config = dict(
    hidden_size=448,
    d_expert=432,
    hidden_act='swiglu',
    normalize_top_k=False,
    routed_scale=1.8,
    balance_loss=0.000235,
    balance_bias=True,
    norm='rmsnorm',
    beta1=0.9,
    max_seq_len=1024,
    train_tokens=332400000,
    dataset='wikipedia_en',
)
Below are experts of layer 2 (counted from 0) of a mixture-of-experts language model. Rows are named router (the router's row for the expert), gate (a neuron's input weights, with its number), up (a neuron's input weights, with its number) and show model dimensions 0-223. Each number is 128 + 32 x the weight over its row's rms, rounded and kept within 0 to 255.
Before each expert's rows: "gets" lists some tokens that make up at least twice as much of what it gets as of all text. This comes from a sample of Wikipedia text that the model never trained on. Tokens count by the router's weight.

# expert 0
gets: " of", ".", " in", ".\n\n", " for", " by"
router [ 94 171 112 134 120  73 128 196 118 109  64 127  56 158 149  75 142 147 138 145 142  93  98 158 131 177 119 108 116 132 156  86  84 112 157  66 145 147 170  94  95 136 164  86 107  90 133 113  98 115 148 147 103 179  98  60 103 134 159 120 111  98 183 130 121 135 181 144 154 156 105 102 121 193 115 121 135 100 102 126 137 127  72  91 109 126  85 140 130 101  89  78 130 126 126  94  72 129  99  94  67 134 167 152 105 105 110 111 158 115 120 173 147  48  65  82 124 141 127 148  99 115 108  64  87 170 195 102 124 101 141 155  99 133 129 170  81 153 165 148 129  96 157 126 138 110 153 131  81 108 116 133 119 184 136 172 145 107 176 151 110  95  85 129 137  79 207 126  96 105 141  87  95 135 109 138  82 104 140 168 113  99 136 101 134 132 139 126 109 178 173 112  61 127  87  82 130 117  42 144 107 107 104 143 119 125 119 155 100 175 137 106 160  63  93 122 136 163 150 161 128 138  88 153]
gate27 [156 176 122 167 146 104 131 127 121 120 149 133 117 144 127 190 125 107 147  95 174 170 110 123 135 164 102 141 102 171 145 145 116 152 125  88 101  82 115 116 102 124 124 150 144 103 139 142 128 168 140 124 133 126 116 137 141 176 120 112 147 121 151 100 125 136  59 224 115 136  58 118 157 119 145 104 125  88 178 173 161 129 147  98 146 119 113 164 134  81 124 110 172 179 108 123  66 127  78 114 127 162 136  77  79 121 120 144 113 134 117 154 153 171 193 122 139 114 163 172 112 195 155 140  83 143 108 143  94  75 123 105 120 159  91 122 124 151 113  78 194  79 128 137 178  77 123 132  87 151  97 106 120  95 189 115 146 100 175 183 167 142 124  83 140 141 150 132  80 163 221 114 144 153 127 122 119 103 121 111  94 140 109 124 139 173 166  80 142 132 131 133 140 161 136  97 172 121 117  94 129 181  40 155 175 135  98 118 161 103 186 160 121 161 215 150 196 113  96  84 143  56 172 123]
up27 [119  87  81 175 105  41 121 109 126 122 137 129 100 136 103 134 148 123 163 150  91 129 131  93 109  96 119 133 148 150 112 110 175  87 164 154 113 180 124 151 138 136 123 144 185 161 156 110 141  59 131  97 123  80 155 173  37 118 137 195 141  82 137 107 104 114 153  84 141 145 108 148 147  57 154 117 174 153 123 108 118 161 160 120 162 158 115 119  96 121 128 149 109  57  94 182 107 147  76 112 109 121  99 129 107 166 197  99 107 102 151 111 120 102 162  66 108 147  59 146 118 106 194 203 128 135  92 101 152 117 148 188 113 164 120  79 203 113 133 140 137  12  73 109 131 122  80 121 135 150 154 193 115 132 118 152 163 144 105  62 108  92 118 119  70 166 125 151 199 179 160 134 136 104  92 176 119 140 123 154 122 163 175 149 136  78  94 186 218  99 130 107 202 141 111  88 121 125 115 174 151  82 134 175 114  79  70 151 134 153 107 101 100 161 116 139 126 112 145 162  82 183  91 143]
gate28 [142 148 118 129 145 115 139 114 144 134 126 129  75 155  89 135 151 102  96 128 147 131 123 176  81 140 100 117 167 133 135 134  98  90  92 122 123  87  89 159 158 130  87 176 108 161  58  83 120 114 151 112 144 138 141 135 160 120  63 110  96 154 171  90 130 110 133 139  81 123  84 130 191 164 101 120 134 132 113 136 117 112 155 166 140 150 136 138 171 109 103 141 103 116 112 113 108 123 126 114  67 145 128 138 184  94 118  73 176 104  92 108 108 142 139 107 134 156  77  95 159 108 134 162  53 171 101 119 135 114 144 176 118 121 140 141 116 196 135 179  90  98 121  80 116 152 151 106 117 188 104 108 149 144  72  94 173 106 192 134 136  63 101 133 123 124 137 231 113 113 112  97 135 114 167 177 104  79 105 175 107 137 108 145 149  96 175  72  94 105 115  77  95  87  91 134 127 161  67 128  77 120  94 161 109 107 172  93 130  83 135 126 172 182 126  68 116 158 165 180 134 168 136 114]
up28 [132 116  71  99 114  82  93 142  93 146 118 129 120 113 215 133 126  98  49 141 140 107 130 117  81 140 149  57 125 127 120 130 105 128 124 150  70 125  72 137 146 167 145  95 144 109 159 140 141 138  92 152  91  94  91 141 101 114 120 107 155 173 136  63 121 107 167 124  80 123 200 111 157 110 142 128 119 143 107 102 144 107 139 119 138  97 171 143 145 142  96  96 147 176 148 107 148 140 167 164  73 128 129 146 159 119  87 130 139 126 167 140 118 115  67  84 113  85 161  98  73  82 142  74 126 104  97 110 188 105 146 155 146 113 112  86 109 106 130 108 145 188  71 128  69 155 171 111 126 155 171 154 188 116 106 127  87 193 108 194 192  87  98 151 111  93 127 134 106 125 139 130 128 116 140 191 132 121 147 139 155 172 180  72  83 123 150 140  78 158 139 102 115  67  42 157  83  88 136 148 209  99 121 187 127 128 132 108 121 192  98  80 133 126 126 124 105 170 189 156  83 133  61 100]

# expert 1
gets: " to", " was", "s", "ing", " is", "a"
router [143 103  95  76 124 130 146  88 126 165 113 143 100 173 145 173 154 119 129 140 133 123 127 133 140  90 148 163 164 113 157 165 170 145 130 141 141 123  70 119  64 147 122 193 151  81 101 158 175 132 110 116 177 146 167  78  65 131 140 121 147 114  98  74 122 160  84 107 133 137 146 107  75 103 102  91 138 103 136 108  33 116 153 132 112 149 112 133 148 106 157 164  98  89 143 182 197 150 156 120 138 128 145 110 143 166 117 134  85 162 126  70  56 148 141 147 128 159 195 120  84 115 123 150 162 147  91 121 103 121 128 178  94  84 136 173 140 121  91  72 130 188  95  64 145 151 122 188 130 169 134  94 100 107  84 114  99 137  73 140 142 172  68 120 140 168 164 107 114 113 124 173 104 160 143 182 125 134  94 193 113 167  82 159  93  71 129  65  96 126 111  85 182 166 130 140 144 149 101 113 166  82 155 102 121 101 107 104 128 130 128  92 138 146  97  96  85 122 115 111 125 117 112 100]
gate6 [120 104  92 125 149 158 184 132 100 113  92  98 114 124 145 147  61 197 187 180 164 158 128 118 129 143 187 189 142 162  96 144 112 131 104 115 162 137 146 109 136 154  87  93 190 150 191 104 187 127  81 146 119 190 175  91 140 183 127 102 149 174  72 106 144 187 126 137  87 112 132 149 163 181 148 122 139  65 124  84 127 127 115 108  92 137 126 116 168 155 119  83 157  97 173 162 118 136 151 119  90 109 127 163  97 205 103 156 158 119 113 140 146 111 143 138 106 178 123 129 170 125 142  79 150  78  96 113 117 112 114 109 108 165 125 100 139 125 176 171 192 111 141  12  89 171 186 144 119  81 112 116 122 136 136 172 122  98 128 118  90 148 112 138 120 147 140 124 158 150  97 109  70 146 114 155 146 119 174  54 151 113  76 111 138 114  48 108 147 108  95 131  80 144 147 164  80 145  29 177 142 164 132 154 120 153  92  98 135 113 112 126 117 153 157 105 101 110 101 142 151 129 142 135]
up6 [137  90  83 123 180 139 152 148 162 177 142 170 116  84 128 151  94 167 119 135 115 124 163 113 104 129 119 194 142 129 119 185 101 134 124 161 111 111 132  85 169 111  99 147 132  68 119 144 151 132 173 153 152 178 158 138 143 200 110 126 135  94  93 139 116 117 124 104  71 177 125 100 133 172 140  82 106 162 151  87 123 129 132 103  69 165  79 125 139 127 118 131 162 105 148 171 147 121 182 110 123 145 129 103 137 185 138 102 140 157  99 139 101 153 177 174 113 192 158 149 125 135 131 114 163 126  89 152 108 115 111 126  96 147 146 152 115 123 140 148 132 147 117 132 127  88 120 138  80  77 129 183 132 110  86 140 126  97 106 115 126 147  94 144 119 203 152 166 152 128 113  98  87 110 179 148 144 112 109  85 107 142  92 102 116 101 121  88 130 108  72  51 137 131  91 201  73 157  45 128 126 140 151  91 116 144  90 162 147  98  87  94 120 170 136 129 122 175 139 147 122  86 114  71]
gate7 [108  77 106 118 121 115 161 143 136 123 167 128 171  99 105 101 101 143 148 173 148 101 107 116 180 117 110 149 142 117 123 148  99 163  89 124 112 198 148 147 138 114 119  52 160 126 124 100 129 151 146 119 179 114 109  67 106  94  91  84 120 145 108 150 151 147 148 163 185 130 114 124 146 101 159 128 140 139 117 152 164 140 138 131 114 164 139 159 165 133 143 133 126 102 137 124 127  80 135 168 112  76 135 137 120 167 144 143 125 121  78 112 140 144 114  91 160 116 123 113 206 120  85 107 120 119 105  98  70 104 151 166 108 146  81  98 200 109  49 117 196 103 134 126  68 118  83 129 106 148 148  99 130 171 144 127 122 121 154 111 110 101 117 108 137 121 146 106 215 160 152 190  81 145 135 111 156  93 153 103 136 135 105 169  80 122  80 140 124 114 136 133  77 149 173 116 151  62 163 107 144 142 121 112 157  98 119  67 105 135 114 158  85 154 116 120 118 170 104  89 106 129  94 121]
up7 [120  78 122 102 149  98 125 112 131 118 169 140 116 126 173 157  66 132 106 131 126 177 133 102 135 131 121 155 112 118 141  90  82 170 113 148 139 123 100 124 125 131  96 141 139 104 163 161 174 106 163  73 139 111 149 147 142 147 162 111 125 105 117  63  91 143  62 125 143 165 141 125 118 203 109 167 107 128 184 155 165 118 202  74 114 137 152  51 123 125 113 171 111 110 139  88 144 140 131 109 158  98 114  93 172 138 126  75 145 165 172 119 104 138 128 113 143 105 165 136 172 143  60 171  68  96 107  74 100  89 105 146 130 153  62 138 141 110 104 144 149 114 197 183 166 125 121  97 146 117 163 147 161 115 153  93 128 122 150 136  59 153 147 130 165  80 154 197 149 141 104 142 148 134 196 175 167 118 105 188 104 140 114 152 133 110 132 127 161 126 106 124 111  98 213  44 133 124  95 103 159 155  77  86 123 129 115  69  81 114  91 132 125 129 129  81 107 142 104 178 152 116  63  71]

# expert 3
gets: "-", ":", " /", "/", " United", " de"
router [ 97 181 145 143 163 166 142  75 121 139 118 112 188  87 127 145 144  87 146 122 134 146 142 161  85 133 151 146 139 114 116 129 113 130  78 166 120 130 198 136  88 139 140  89 125 133 163 116  80 100 125 109  99 119 158 209 176 103  83 142  89 163 127  82 125  34 107  99  63  84 146 101 184 112 118 154 109 111 161 181 127 121 173 130 156 132 172 176 105 197 120 106 121 156 143  89  87 117 102 161 113  95 182  88 106 111 149 120 132 121 150 113 195 154 133 135 124 114 127 108 109 179 154 146 120 114 106 139 140 163 151  85 185 131 116  59 184 165 113 125 106 137 104 174 121 125 116  60 151 125 160 149 170 115 113 118 185 128 112 105 117  96 162 147  79 114  64 171 150 137 108  86 155 147 141 129 148 109 148 117 175 128 160  84 123 171 154 150 198  94  92 137 112 138 172 146  71 129 218  99 106 134 118 198 154 150 117 134 179  90 110 157 141 158 173 186 160 168  77 146 112 107 127 121]
gate6 [176  99 111 178 134  94 161 130  72  51 127  87 109 120 161 104 137 122 135 114 101 173 118 150 147  94 160 163 168 109 186 151 191 112 113 175 153  99 120 102  86 164 114 197 124 118 122 131 125 124  95 115  89 155 136 133 161 115 110 122  89  82 130 143  61 138 122 149 168 150 101 198 124 125 160 153 177 187 150 129 183 164 127 161 144  98 119 118  59 187  90 192 145  92  86 140 145 138 127 128 121  82 154 124 105 157 120 163  80 125  91 144  87  72 151  81 103 107  58 183  82  77  80 107 170 157 127 192 139 145 137 201 138 157 123 111  95 104  86 121 100  76 105 105  49 110 146 157 185 104 118 148  65 151 111 123  75 145 104 140 119  20 187 111 207 188 134 150 154 123  97 127 103 138 136 117 107 141 131 101  99 194  93 132 170 164  70 136 140 131  97 145 144 110 100 112 112 165 110 139 116 137 216 132 185 190 115 141  85 165 154 133 140 158 174  70  98 111 103 119 163 137 154 140]
up6 [150 144 175 128 181 166 118 142 107  90  93  72 138  92 138 139 151 106 113 146  99 149 119 185 129 130 140 112 107 112  75  30 147 112 179 141 102 153 122 152 156  58 130 128  60 128 163 161 131 103 134 167 160 106 206 140 105 152 149 127 196 173 110  94 142 129 137 146 110 125  93  82 136  76 115 157 108  86 148 134 126 154  94 130 165 150 171  91 164 138  70  70  93 171 157 111  68 183 164  81 118 138 128 104 169 147 146  67 102 162  80 134  96 175 142  91 112 142 142  82 152 111 114 174  86  81 121  54  82 144  85 164  91 128 109 153 112 151  87  98 101 169 173  76 167 147  99 122  94 132 124 144  76 133 122  90  71 135 178  94 123 186 102 160  72  63 137 107  96 120 137 135 117 123 156 119 112 127 145 145 117  70 141 154 102 150 130  78 119 170 124  88 166 171 185 136 130 112  88 116 212 116 106  70  51 109 161 138 161  71  77 182 114 108 102 147 108 150 128 164 107  94 139  96]
gate7 [146 158 120 135 134 147 146 172 149 122 131 142  74 105 112 117 143  75 161 144  70 140 135 139 124 107 121 131 180 160 131  61 173 157 148 105 146 184 110 116 105 105  79 117 104 122 166 125 156  82 139 102 156 130 125 153 197 146 128 156 148 158 140  72 111 109 115 125 119 126 179 161 103 161 147 161  87 170  80 108 166 111 104 138  88 107 154 151 145 176 166  92 205  81 136 132  94 112  99 145 151  93 140 140 116 123 106 153 137 115 153 197 112 127 110 142 111 124 206 102 137 121 122 105  93 155 117 115 113  90 157 144 118 141 103 126 133 164 131 155  83 205  91 130 172  87 158 218 147  98 158  88  66 108  65 220 124  87 166  89 139  88 152 106 102 142  81 124 126 212 202 128  96 133 159 100 121  85  98 187 157 141 100 154 110 115 191 144 119 117 126  68 174 179 107 109 146 164 168 123 164 143 194 126 132  95 113 103  99 114 143  89  64 155 117 154 132 102 111 165 134 125 132 118]
up7 [129  96  85 184 130 112 122 100 135 143 110 135  98 153 123 143 181  96 167 153  78 169 174 115 131 157 154 142 148 144 118 154 172 139 102 135  87 114 161  86 158  98  51 112  94  89 163 137 125  90 151 198 152 147 135 129 110 148  76 129 155 114  59 138 149 167 126 124 117 175 168 126  97 102 186 129 141 140 160 119 140 125 135  98 111  75 144  76 107 163 171 128 128 141  70 151 151 150 126 185 111 164 106 134 119 141  91 114 148 150  99 170 150 121 141 105 144 101 128 205 141  96 158 143 133 111 193 160 146  80 103 127 121 137 130 141  72  82  95 161 121 121 115 117 138 122  91 145 211 114 180 117 108 149 168 116 100 140 211 121 161  93 152 121  99 110 106 146 101 136  53 129  33 188 225 129 140 163 102 157 126 120 103 104 145  95 148  54 131 137  96  91  96 125 108 121 136  93 104 180 158 198 158 133 104 148 148 121 124 109 137  94 146 108  87 135 155 117 118  78 113  79 184  76]